Weights of a small mixture-of-experts language model, trained from scratch on English Wikipedia.
Size: width 256, 23.1M parameters.
Experts: 128 squared ReLU neurons an expert, 4 picks a token.
Training: a variant of SOAP for the experts, 289M tokens, 4407 steps.
Below are experts of layer 4 (counted from 0) of a mixture-of-experts language model. Rows are named router (the router's row for the expert) and show model dimensions 0-255. Each number is 128 + 32 x the weight over its row's rms, rounded and kept within 0 to 255. Numbers have three digits each.
Before each expert's rows: "mostly gets" lists some tokens that are sent to it at least half of the time. This comes from a sample of Wikipedia text that the model never trained on.

# expert 12
mostly gets: " f", " un", " was", " States", " Democratic", " North"
router:072166100143123155152111132099160109089167124102124153097081109131108079099114131117243145152175161067120142148156103174158147156076110112122195121144141103140153089110081103084110142101146110143160104081106122141157144133130064149145101164181160105159094108114106147110096171164112155162151121167135145142163172102117152108144093140131082110117164155143113137136118139137143133136107103116020009118129107106128122078163164103099109128154114176113148134137089154131091117127071141085090155081122178151110150086110121082143108145212106132132139196161111115139139137105138100082147091093168119089000147087107115127147115153120114104111164107122134105105104108140146156149108103110104145144088150147112145109108137103139095140167152134103092154134145166105121150135116106

# expert 2
mostly gets: " a", "|", " and", " an", "==", " was"
router:085176103165138167127107116104158121093169164114091157106136110114100090091120156102013143181159147124112150112119119149157153152192114107129169136143151104155156089128160100065118153107148134139172090137111136169122166150131105117147116108147144090145088123102089132085137255140112131121160104126165156156162149103158149121124107148149091095118166157156094160166032149128148121153102109102061145109134095102114115099143145104135104133166102159138139122129145145110000121137097125093101150093000134133105152132100120100168106137163100147145143121119097126154149139117109112115153115096154116098176135106116143147140096115115124097124111163114126108137105116145142168125084114100091152143117148131081139112143159122201094050171148186108115155133160162111146150118098167

# expert 4
mostly gets: " P", " T", " R", " W", " A", " B"
router:119134107126131147108101128107151145118152100123114143105123108095100069108106097107088143161155152168117141138110104132152150155024109106131148151087147105149143097116213167108124141110160129144145095127114154145125154094154117110160096109000162112143097100105108152119123074145116124172136141140152148156136155115102151120141092146105119100134158144111097146153157155124132089148107151106109052115115104123137149126137165110166094114140111137135155134146116138078058108153098139111119155119000129136115149118103111111140114154164109108154152172100100104148156137103112150086147104120148118104111147099118129132142122178101120105137134198119087095116112112158151146146110114095104146144101157131100148102143150071169115094146132117118138144121145172104094142139125125

# expert 9
mostly gets: " he", " an", " that", " it", " one", " has"
router:072154100107120156117111148102159120095130106109103162114089112133101000116122109114071142175163143186112137125144125146145125158140108111120164154137139108158147130153046100107136140102132111149170100121120134163128152130137128126153111124008153121136097120121104133109116217138110116125142108149145152140030151117123151104131108148135108100162144145128107137150155147143134108142110145106103042107119106101124136107163157108255101131139117165115140158111104148106102104158096142113108143114073124146110131115106109110160111150161112119152137000126095111134149140104134126107146106105165120099152138094111133129158112090111111104132135125105131103136110110135147145140096111108107142147101153111106125098104165101124098120172126141105132140140150155109118140122173128

# expert 13
mostly gets: " \"", " film", " January", " March", " April", " February"
router:058151096124091149147094104096160116082150116096108145101121109120127119104116041107049155187171165000097113125129107175153150145106109112134122150152137107139164101118058122085147147124154136143127099136113134141099145131105099133151097140035163110140097116089129147120129170146098168129165141112140154161123146107124148102128107142119106118111158149136118150156074163111151122154107134091136125107114094116124111101150184119004109133165113156106164093110085153076127113152098110111121140090130141138108152094121109094147112146252114096152145070118083104177149141101133135113143100103159106105000132099103104145147096087110136098130132119102101104103115116129143151137115112094110156152109162125115143107123155121163115014162146177101126149134152159104098148097144123

# expert 8
mostly gets: "0", ";", "2", "%", "°", "1"
router:048144113146146139118110106084122145113154115109100147109133109095108166110107086103175132157136161126105141115112109171141149153111104104114135173092144112152162121142171142102119148106149113148147115169091125154139145141109099109151107099255152106139092101103098145125142255155104102120149105155151145149158163100148138108121099159135083122125155158103123167143124154130161103144105153105026134116141105113158131111167166116136107082157096174155142122133121144054193111159106143116119147104041214154108160132113109095154106156204119141163133109131114114142152155116115131110148094095148097094046155103103103149147106230117152086146121255119088098121113108103148139141107085111104144137090155096114159108115158138137105166152126181101130143109140156112132146131134123

# expert 6
mostly gets: " R", " r", "ac", "j", " her", "us"
router:109132119119118155128112122107156107092156134096107164111075111143103149110106103099233153136110142186102085142149094151145159158025109101110169159091160112150161098137066161108138152103143133151130103110098098160125154138107079169156111131090140110155095113117107146107132234144102154133143136083167145156052149105127149110132089144149101118103141163148095159158066144124160138144104147090147093104103105095130098108161137118130100144165105162120139141108135152116064112135124097110120141102000135109115164121099110097148111150167123125160166070130095104152146170109134105107154117087138091091188142109108135135149092174099122118135130207127148109122109106141146143142109098117108149135105152127095140114125152093161098083166130178105168144166148150125131143123117074

# expert 7
mostly gets: " on", " are", " L", " l", " South", " November"
router:088174095126124140091110081104153136109152078103106152104134113123110189112111119111115135105136166128104126137108101163142139152156112092108134142075152101143151126123118109129131152115155119150149103146108141161120144080132120103146122156016142097164113107113088141104116086136111129119151137116170127143255166091104128116136119142126096113115142137120099164137074147137134117154109162103025161108121097103139157112144161114029108105147105170163141133151136165123041124139118090083095163089000146133119131108127117090148098148127120110158153183092101093169137144081120131106142111101156102099139148108103121135143100166112122113137146252128095109115118113132151157147098096117106148131117157120095139127121159126150108131146127166104180139117154145097116135136101101

# expert 15
mostly gets: "),", " In", " their", " May", " March", " they"
router:053130093105121155143085126103144156101157116100097154098082102132110080113113111095167150143153158120106132116093096163149153154082119111132132157170161102143163083126236165107152160107165146171159093112120136159114141149131112110153103044205149109156114092097112157100110188142106110104142127122156131155253150088129146114132098139126065105130139149143082140156065150125139084155119127117020141114124093113108152114143151110120093127158099147160137129121095143101000110155100108118095152099038163117117160125117111100163107153151108109176162009111121092162149140089128147093161109131172083088053160102111139132153100109107133082129118060131121071132115116126141143150106084101121148142086159141102151085134128122143097111155119162106134150108147132106116148115132141

# expert 5
mostly gets: " T", " K", " H", " W", "ol", " f"
router:105126094162151131121095122124150136120139109098110154124114104144083114110128114111096154169133170000106136115116091163159175170061108119112164155150157095152153094097188137110109154101172145153122094174085120143160147139110113135145104179214141091147101080104097153116122255142108120145147143112190163154089178105177159106137094176134113116142158159139092146149020139140156093169102125116095157105144107110129145105160177107104118131136094184129144146136066156094077101157115133112088128105136173122102185132078099108153103163062089160159159151139091090147156168081115108086167111107156112082188134102100138163138097141110117117124101093104144079138109101119146146146109088107092157148051159143113174094155162158191104121152139123097136148114167158109125144128103145

# expert 0
mostly gets: " ", "7", "20", "4", "6", "8"
router:113177101144129149156121100102144127105137135099103164102147117129118165108107077108015137144163148165116123132133100163143163155113108100131078160125151101154154105144213113086151148105149097163187095089093109151109147116150093149151110159221162095155127113104103150114127022162117131131156113112160159147107153092147152117116109136129106106138147154150111145151233159117149094129103133106029123105130109089093112078150157104101109134144108147164145165109102161082153109152118137113091160104083188124120158139125118113155109147255097148143147108126099093146138156100119163109146109097149114103000152096121148129145106168109137084159127255124114088144104112126141155146105088100107146142089132101101146114131133157177110125134127175107152140134154136110127139123140126

# expert 1
mostly gets: " \"", "\"", "==\n", " not", " =\n\n", ")."
router:066153097141130154133106120100161093092169132124091158096123109133106066110113138106255149142176166213110143120128107145155159164027114095143116159147131119146149102164179044118105143110160117154174086133087131175149158150121125114144098088086177123154101105109120154104136090151115122097150104134163157151069146112159152109102106159100096114129143141106092156149140139135164111156100121115097087118154102119114117107175170106103115132152104149173164125117075156056184111134100134091100150123209156133083165133097113106169100148174110151145145001134112123152145138077113130098146095101149105113000155104106121155147125126111152117130128142095153109133119108125147171128112105110094155145116157133107165108126149167158117097134128184106107159131145146103130150135152144

# expert 10
mostly gets: " T", "4", "The", "2", " The", "24"
router:059149118149128152148105131093145120112151144116109157104063109124106072107102101110116148153134152212105113150134102159146168161059107094129146148155149077156151093121087125103104149118165124153203089122116143170116150123147100115149105125201162091147108121098108151116116096165096166142159152112149167151033139110137148116110107143134092106125154144114094145156155147116163107149101109113112111108132112116103120084139169117031096144160110145102148136105104157126157102154097148086102179092255174123102154141098117123140113147225089128155148003158090119152141155102116148103151101111141101118005158096106111146153096147098134093133135211119136100137106097130145164138108102108130158139070148095104155080157153167154116147149149189102109145118157163102093157100131136

# expert 14
mostly gets: "20", "19", "15", "14", " V", "30"
router:093117096156145143137105157127149113081140116096090145080135105118100066103104084107221145127147144005098146139132124172147143156119104129104163172112146092149157114123158080089103150107153144159169115110099120163138145113114113134145103172039165096140078103106092172097132168160097177131164155112144165140157148103109159103145088152156097098109137155107112144141070158131165095154103144121052089094119096099133132097166153099117111109135116163182139107133092167079078108158068143093086167089023123138101143114124104089145106159126087140164151138135094106165142156089132074119145096097143088114248146096100118145156122118101132097102152243124168093124111105106145165160098104077111148154141157146113148092139147150168099052153126135097156149134142172110162149149114113

# expert 11
mostly gets: " P", " K", " D", " B", " T", " W"
router:092135096148125150138110178100153128100161135099108140121091105121092101115121122108183147164160142013103116143122096162146163158064115102126127129123140101139156114102092163086115140111167140146162108138092125174132164149115082124146114176255154098153090101084098169106134255128112111139157136132158142141122138107120154110139100153109098114097134164129112152136186146102156118155112133110117046111138091125126115103150153118092109138143112151180154096140127136091133112153084145098093142121123212115110157143120108101144111165168096117160158169125103107155146152090137130131156116101155095104052138116094128126153112226105144101121118192119141101119111114125151157130109109115113147154095163152123162085150150137205115067147128132104099147132141155095165135130107123

# expert 3
mostly gets: " F", " G", " H", " M", " he", " W"
router:105181083122126153126086157093149110112155152122101142091117106132123100098108156108139154174166147094097116117163105174149171149125104118123113155114167120142163080125101142068139157109156140128184098118105133141095149109125106116140107148000166106149087082089089154109125154155102143103167134100142143157056157112116137100135097148132085096130152155134123159159190151120140122162118151111141103111117102104109119117145136120189110130149107143091161131121055168094141105163091133101094159111108176124107133147128108118162099157186118104152161136134099114149145157111118149120149105089143079095078151110098115120139099110100116095121128163093114109137112099143141142145109078089097147160095149133102162114114154062156104033161130151107124150143152124096129157108130120